config.toml
n_layer = 8
d_model = 768
n_experts = 32
experts_per_token = 3
d_expert = 240
d_shared_expert = 384
activation = "squared_relu"
moe_layers = [2, 3, 4, 5, 6, 7]
router_score = "softmax"
normalize_top_k = true
routed_scale = 1.73
balance_loss = 0.00445
balance_bias = false
router_z_loss = 0.001
router_bias = true
n_groups = 4
groups_per_token = 2
init_std_router = 0.0177
lr_router = 0.000189
vocab_size = 8192
norm = "rmsnorm"
norm_eps = 1e-06
tie_embeddings = false
optimizer = "soap_variant"
lr = 0.00208
beta1 = 0.95
beta2 = 0.95
batch_tokens = 65536
seq_len = 1024
train_tokens = 556500000
steps = 8492
dataset = "wikipedia_en"
Below are experts of layer 3 (counted from 0) of a mixture-of-experts language model. Rows are named router (the router's row for the expert), up (a neuron's input weights, with its number) and show model dimensions 384-511. Each number is 128 + 32 x the weight over its row's rms, rounded and kept within 0 to 255. Numbers have three digits each.
After each expert's rows: "gets" lists some tokens that make up at least twice as much of what it gets as of all text. This comes from a sample of Wikipedia text that the model never trained on. Tokens count by the router's weight.

# expert 31
router:127162130119153147118165127124154142139165115093116156108090161116129115155100131161131122117097085119104093093164047142110140121160127061076134140200142153144205133128151129106165105230087085103150144144090087145140135116068136119143139177122116186125154159105111094167168153096217137164135090115138150142131132090078076094075115131175133089108124091101151122110115111162187108137105
up0:186160112153170127170039164113117154111148139105130096117157158116193119134041065166134127158125143095100133097180134104132147138138101193119183131121170163154111123121118109109128108112159164124058119070124127147137153106090121106152064130188115119107109137166124171082135101182101164085123141126108100181142194109093084135104142120064084186156154102100158080088184127142072156128173
up1:143066129193103206186150098120107169129109079133147138162049095104109118103149123111172129182125099159151117093066117087163147128083066127171139070141149127060121163151142093128117133151151102111169129116094100190120202086074142173106108094128123106133086081136119070072125093145204120084105092175067103122141147127158089141103184118085112141152094138131116102157147097115177076123130
up2:132154087146124152122168162130175142120122120165141132081145165146181157127178169136104117174177139145152090115108129080128077099129110114102116078159131134143114170084092091161160165094145124153142080094125116198178129112115099130143083148107094085137154146124037095107173157111078079154109100094159095157147119190066106070097122182130136117035156108177168151134169101141159117038128
up3:130178108139141134084135167154131182148132113091119146108099129111158110189132179155167111119134164131112082111162141103120150071132118146119125125083098180095130101207155168111179097136107138193120140136116103106143164095119116087121135184098160136089148118078134110143152182081131074129115143164086190120182147171154149097162089080148219136178070172111151129139101093100066083162130
up4:123128107118159104126174144155085092140070146135144177152177155115122110076084148175088131135125105127191148195144121145151085153100124131064087138148147129133127147140104161187132158136133107133105162107104164123133159179086072121121146107185127119090114152134107153068078126104120104125182124135174140123080154141174144167174097164106080121167071166157160104090143164073160130081191
gets: "'", "D", "T", "R", "B", "M"

# expert 12
router:086139142160142129150196119108114151127162173150128100091150146118134148118090112153147087147130168162151063153152103155116075120113103103114103133133094130172123103098132178157206167168111138149180126120120130160090151107138098166175130171176215110146137125116108155134124128120172149099100095066090113186135120111159126054136112125114180142117094141090158159114194120176141096127146
up0:150118169164117109202104155162154161164165116137138122097127061161128150172119100175155141160154164121142136086139087122145185135133154116141101117158128097111168057136065127096124097082116135124008182159133131162113121099140116126156148094088167154100079142144108183145161089066145109172119195098121090207161166148135096152183138107121068120081174079132083191140118155148113214148105
up1:091151102142055119191100133131052159113082114075109105090162161140184143193142120157133125163121155134098090122083162141135168176115177088165207118091045174078186075195146107123155127159162115106107137085120067122104066130100131133127159108116122123062184120109128149090119097117132144096148089033136215110156093172123128103145105098140071184119103149141096156143163112118130112108105
up2:084076168140133117147127131121091148197138200109153159128105120122137150132140113116132086125142155153101114156150095126049183152124158116126114115115132107138118073101108157116127134100126159119102124122135150139133147127115153126125091093114135019155105143156097108138165110094079100173141172120117106118094140168142090098105086173101123101149103185124152158090156133139086073135171
up3:166103058116109124156125054139093123105182148125144153160134166130122107177138119142150071142104186108145099164121141168134147102151117139141057158143145148105134190128151088112158066129096142167127111119168053100183117141129120170183136194146109136102134162104109133123078116130161092164108150138181188170162132135048158089116180125086206102134152087128103147162092104135066177113075
up4:121176186148174140072103129136127148169112102129130112086204113136156129138149110139098096137113133030126103153085116118158156113107170124171146131097108116119139129195119121105140096109123100104088113149114116140129134125106131128120082153192124162129125113123201152090141112184197124066095139122116153095159110094096094137134113102120161178121116155105102160093110153187150097106105
gets: " 2", " 1", " 3", " 4", " 5", "1"

# expert 14
router:131129157079131120091083091094132180105125116129119197116114115131158127147117137126136104138140125136138069070155139159136055143159120134114121170172139105144131079165205076115132181128133126108142157143131113167047138096120140100092157129152095184120123153110140130120125084125170121126094070093107157152099104108096091093135135110112087107176127162133160085144197120146126139079136
up0:102105121068126109105167142087144135110159111072081141152081117104157125099151138114118087119144110135109118142158094132141134113153102117144057127166071146094166078088162097117108117147139153094102134097103128174116121157067078120104112093063113115084171170187165133104161049200134153133118124143127143152159117084047000136163084176127165113162130084131102150166090142130086154129167
up1:144157144128211116107140128104083165148167066076088126133164130082116153105108147148098154150092117087137116039138137134129199082104111096122055158122110167106163113095158118183091087162058147146147100112156175146088129175116098134129144129078113069177134119205076126044082115128102158117106115119107143136108125108124135112155109102151148172184143152094186097088118222115153120114152
up2:145129114172093090097131146154128074133124144129120094133136104143161127154156116156138128136159084126175125095152118148120113093150102101149085152158112109098111074151161145107094171130181113071103129166106100106138174145099100113153134112164201133129118149133123158153153087148179101124101093113176126113138138123113138115084118137091156116148083113092162118143101165091124126020136
up3:140149137110112163116150131159158144104132081155155167148120101096085136118106123160101130182145131140135123126162151141089104166125115114068158138174165122163183182125116141165117172128137110089117118079101136195127086114089065098142168109197174139102103118137037160145116154117055152176073177145121192129125091123129171125176054102078141106118147114111096088105113129133106150121089
up4:191069117132199127117185146131162071131103149164099154125104142166137128037144065115172096100196124183091117156095180143047113104124139166090111174152081122160104129072129139145098153112082155069122104120123176160121125116156170067129125124157142096092094136151148092073133118133080119194138117147155201127147124121150116081228138160122151120152104180159131109081166079136134118129153
gets: " was", " is", " were", " are", " be", " been"

# expert 5
router:107110131094129091122126162160094106109150109178116123131109203093078156116132094144058051147130125167114106120138146124105087141143118107106139151114159143145115114053137192104182140153183133140195151125164124139141078134136059125125128125190176155108095147149113144102153121102190149116137093126202114179125138079117100148153151123141102124129154088121129120104142187117154134149170
up0:094097127143159134103131116101118157178082107101118147085094136077147157108123151149135089116103156155110124145097178169083146117112154171139150126082132128078183148160080153196098157173070069098109118123138103108182155115165094074104154139145138160117169118111078134146094152074129187136191118138135110202107104173070087069099189164113182100123121100069210099126145111172104111117096
up1:108053084127125125152103125143105106126138127156070116153159125127143144081081119091086158093144124186123114177141152114100109125131086069129143119128079161122131154107120081114133132186155120103161185092099110139138105147134130128130093170099146114140127109116152097189112100111089130130177102125140060122067131131179135097203139092105136132140128097157128138132135094122128139102089
up2:112149118093115093117143103121137122137095129173133160066135044145152158229147156100009086172118120120141161146082148172102120134137166141148154173093072141109130107149072098124207116088159139164148120116113125140072100128096114174096095060149152133133075132078156142115130124164132076180090128152099151187142104084114152178107116146162122085146134115166138098112170133127116184109152
up3:113177139152108106138146063108110158135123107175095107104090140103141104142099130153082139156108158115127134112148105173179128144197127183143188141165154175148043145152087165213115134071134131155137118147148134115102141182107142081151126149146141098125125112154128144130134173144100092102141110102100197079077143078148098120179140186107108116146158122061118114151148153129104089103129
up4:095151102126091173171204123087102085156129189111141111193177128146161085111116103183143132134076149125055084153157164153151075106146164145125104097206138142061106143097166168124064170112113169129126085141161184142138142154148104111089136149154141189115140127155058129179083153096156156148141071122107125164099154127119165177146093108103096122189076156132085147113148125165147163180143
gets: "s", " first", " his", " a", " her", " National"

# expert 23
router:071103154079095216086061157152153150191098141142159128076141152125105118153106106133175114073142224180175114154162088112067112157152094124148159188161156143169192150117155129079159104135073177059178163076143168139136104069126188141130086142105157153103170153113175125076134150107069150113098124156172102128109104103149174127174113106139111066147096133114134180152116158140127110131191
up0:161112100102097168129114148153099113077221179095122165127078131196150079123106091109152131128182165120099071144113135130194121224087178132101125093137139183143135138159061122118102139112124150078111159137116149156123129078099120121156150115127107098125116181121177106135083162124177132185099175110114103172123158117128103107147148115146119123142167085120094163089216173113084081128109
up1:065127150102167121148142099114177095142118164073162119156165125086148118158136178090125088101160104141063177158134101106094139146108053206137150095154119129198112112132120153075076155078092070105117157121157092149121103065119107140140057138130125117116166123083183114152086144155115064112125118085178142114158103101190154127113122194136142138107136149185133161178143167139170129126177
up2:132117122212097174131116164116082108097151106169146093082123118177175153159121110121134103119106129155122127102124147144118084130168067190168109144127176082146188120136144137131126174157125146131078181069171165127143171076098181164156106187146128158108120176079068123144176139180101128139111131099141107128100127244052168120170105094143135139138098193087144085167161198123123148111136
up3:123192173147094096133101154151137107101116183157139099098110087125120153190115086192123139069140132175124146147129096112136089160123111129118067124121098140144171153080096162182148114127159153061178086123089120124078106098161093118122103089064158152113121109154134174122138068151130125066142162169163139119130096136110118141205145104107106122116090160117176148107101095082143174155175
up4:139080128114149151124076141072111084148172091080143132099138097135120134095111125127088132117108133216115071150175048082169098090094167096119101114171184159154107101096109165155157105095179137098140109175108124039116096199197172096076082110168168141034105096139146139097133151166154068147160138124116167126144093138140153137182128126118071130115075177107157212119172135107102128162131
gets: " and", " or", " also", "ly", "al", "ic"

# expert 3
router:121095130128146083123088057213164154132183101158115109087099120111097093121120142153131104166107130123121117084169141116097071101195093093136179140145129109095135125110120156114105126201094131130146143089151125142156163102125136141134175100108077153150122172107074134087144132154157136112102123126136088154083121091156159147122138068119141117169101193146129120112165139139170106054122
up0:153141149129067151137098137103166128144165154105106152163158120107136143104106121186073128206107151126108119184100116108102107098102159131151178060131150182126069093136068163128105122120129134136119187118118148171090129153095109094176147137151104116103136114169077118139140141113138080121104135065155097135105125072143134137117108121143146139150152113089115088139160132076131166133093
up1:106113164131170108128103122185046142079081083147103136098170095127110116131151139167161130086104104121149152063210114135148116177151176063108106192129202126108121164163113131186140196132158144179127144044146175094107134113064142101123096170080134105098126175107081141150158071121208104111072180198117121119072146164116121074151150082094128150139084152129148145122115093100103090141132
up2:124103186134154108079159112168134107135084139161151118137081126134134147132131141129135135135081191151117180116113133090075125148156156085122106117117142121118191123122119118110113181151159134162137156133135095123085144167092105153196149148121132099124157138178090064107088055177168147112127113123095081167080162103147161064151134167133165149145103110063126122172128143103117105105125
up3:100113121105124097096104114209068126058174121126108164125076120212116157143114116097136134114109156140144133090178204147126062166095152063137114140146147127098082129127128125113092087128111077089155183090112162121157151152142175115123102136124089134129160123148097092047162150146110121098081135141167161114100095136095103120147132125082091116156139136132084094171168187085116109144144
up4:171143128196115131103096153144122139101177146128124170117143139057117128110139148114097146082087161139164155052098124134109139162138109103165100141160166162142041057198135122142152103105139111107097167141132130103232112172100153159144117151122153144119122146156103118143154134211181144142204092160175126139102162127093108095081078094121113063111122122169128144117158121130142155074114
gets: " a", "ed", " an", "al", " all", " by"

# expert 11
router:106149110133157132128103123135135120138189076144168158113140154087085118129187127142112078129183152117123113155209073082075090125182101100133025119111132112118123105149146097115114171142137137097155095066132072108139064123170107069141114142137107145109109105119115122108173144080174185168098153088079101189121110092136089114100169121092118139103111123100141096117139160137124131128126
up0:112095083130127143143125055043132123104174096179080108108112094148137118132077121132099099201119113052103070159144111109086116098173108122136129129095127085124108088157098157125108175151060082092068147131095123093072099145148145103170082093159124084165143091153129136190174120114151109146089151146137158181094149056116086124082159070148159069149147121119124125128102105126070137092196
up1:081082137109136171108141191142168125143173135120109172165110098093142117112119184035117142090172149135153163136102132072091133121131089096092079108135152082157146142097167127151169170163164082034087140114110123136163115084141125137150129175098231095112122102113125123150138118116103143144133137130120129099098113142075106129114121122126116123141154150136125192097203133170149144127149
up2:126122135159145124110152154132132218110149071098079128138111115084156152048159178117129116112107106076174175163140120132143161109106075109148140106131169096149101094204133180141114117143210110150161174096103111092092144168120068156197117076239109170082094192105115109126115129110134112112141158153174079191168140119146131171123103085160082117139078142127099144111134166125124110120146
up3:057129059112112139111117149141110151123080123076141116164106123103126132117172170129137046154131174165158156093117076134148138073118110052074084104139128124056138151132121099133135108105131116066121140144128158056098087133145106193192129117107121167142143091162153104129096097093153127108159104129101173159166105104126130132115087074129070058082155157195109106085159086105146117140079
up4:136121136146105173172099119152199146144152100136167081160143140169116104115129090194120134129196142185082099140138131170056195102102160163151142157135078100161187117156145099126133125103138112138161084171150107153102120131138098115114055119137173136108130090099153097142138115085118147110192122117205123146130140069138137114109113087107096103133124154149166173134177163136163131131124
gets: " |", "|", " =", ";", "do", "co"

# expert 19
router:103118092102197145196143123166157219117148127173129147090092160141091153107121137116087079115133140163139139118131093074152093133115084138122198164191108107150110121100130164119144177156107154134209152138128135184087154115145148160101112137087117082186096130131165119108116127133135148187140115094102108179122098114157137109125118123170120112072133121126203084061155137146194103113126
up0:189081187065113145062113165100119150143175084147094130108085121181096126105142162142131136108104144193119123103065140093089153081145130118078183112185103128168156087107080091104162148174151160127161160169113181177119123150168132084164176089127161172164095127088094115128092165108116099146135175152071123144160152066093153115084108174155133147133151089094122122094059062120154057107164
up1:098155160077100086167087137112121154158133126143068102163128111106136119132127128152098109122074149139216092102058145116151127133083121160143144140159090076152120090244140182147167128097180168132156161083115147159116127147071140118188115096065144153192086107123144160152145157128128185099156156122099143092160122200144139068130138101132090113135059119088080085166098092116165117122134
up2:159189180113130090086123083167179144118128176127150113121113201151144075126133088114144142137152176126144153192098116117161118083079078130090173100136167146201140170111141116143036115080141095121164063083087143123148142123098212110141117162100088072133143100106087132154110126168135136069089113112155093109156176142077145102168127112147128151166102157116143103150090161146098070076160
up3:162134116095183156182154094135097125116082155105160143134083096153141122081101180117140166140148119177123084145094141102112083086170127079118143076065178114124137123092088150133162129137048132114172180122119210132108120128155170143075030105117146145137081158154128118120195146135136109127137137125158119115100147072118105095093149087141137119098124111095121078118131166142164146068145
up4:139091139159154070126083160099112111172204134167141064146164137118127152164147122105123113170098119163166091137161082098115164142140148141157129152051131073163157096192081072107145114149164149188148073116094172109092136099156114159151072107163185082109098131118171121193100138150160112168125153164153113122132106171119134162141092143125153174077172149141083075128120189145152094147098
gets: " |", "|", ";", "–", " 0", " 1"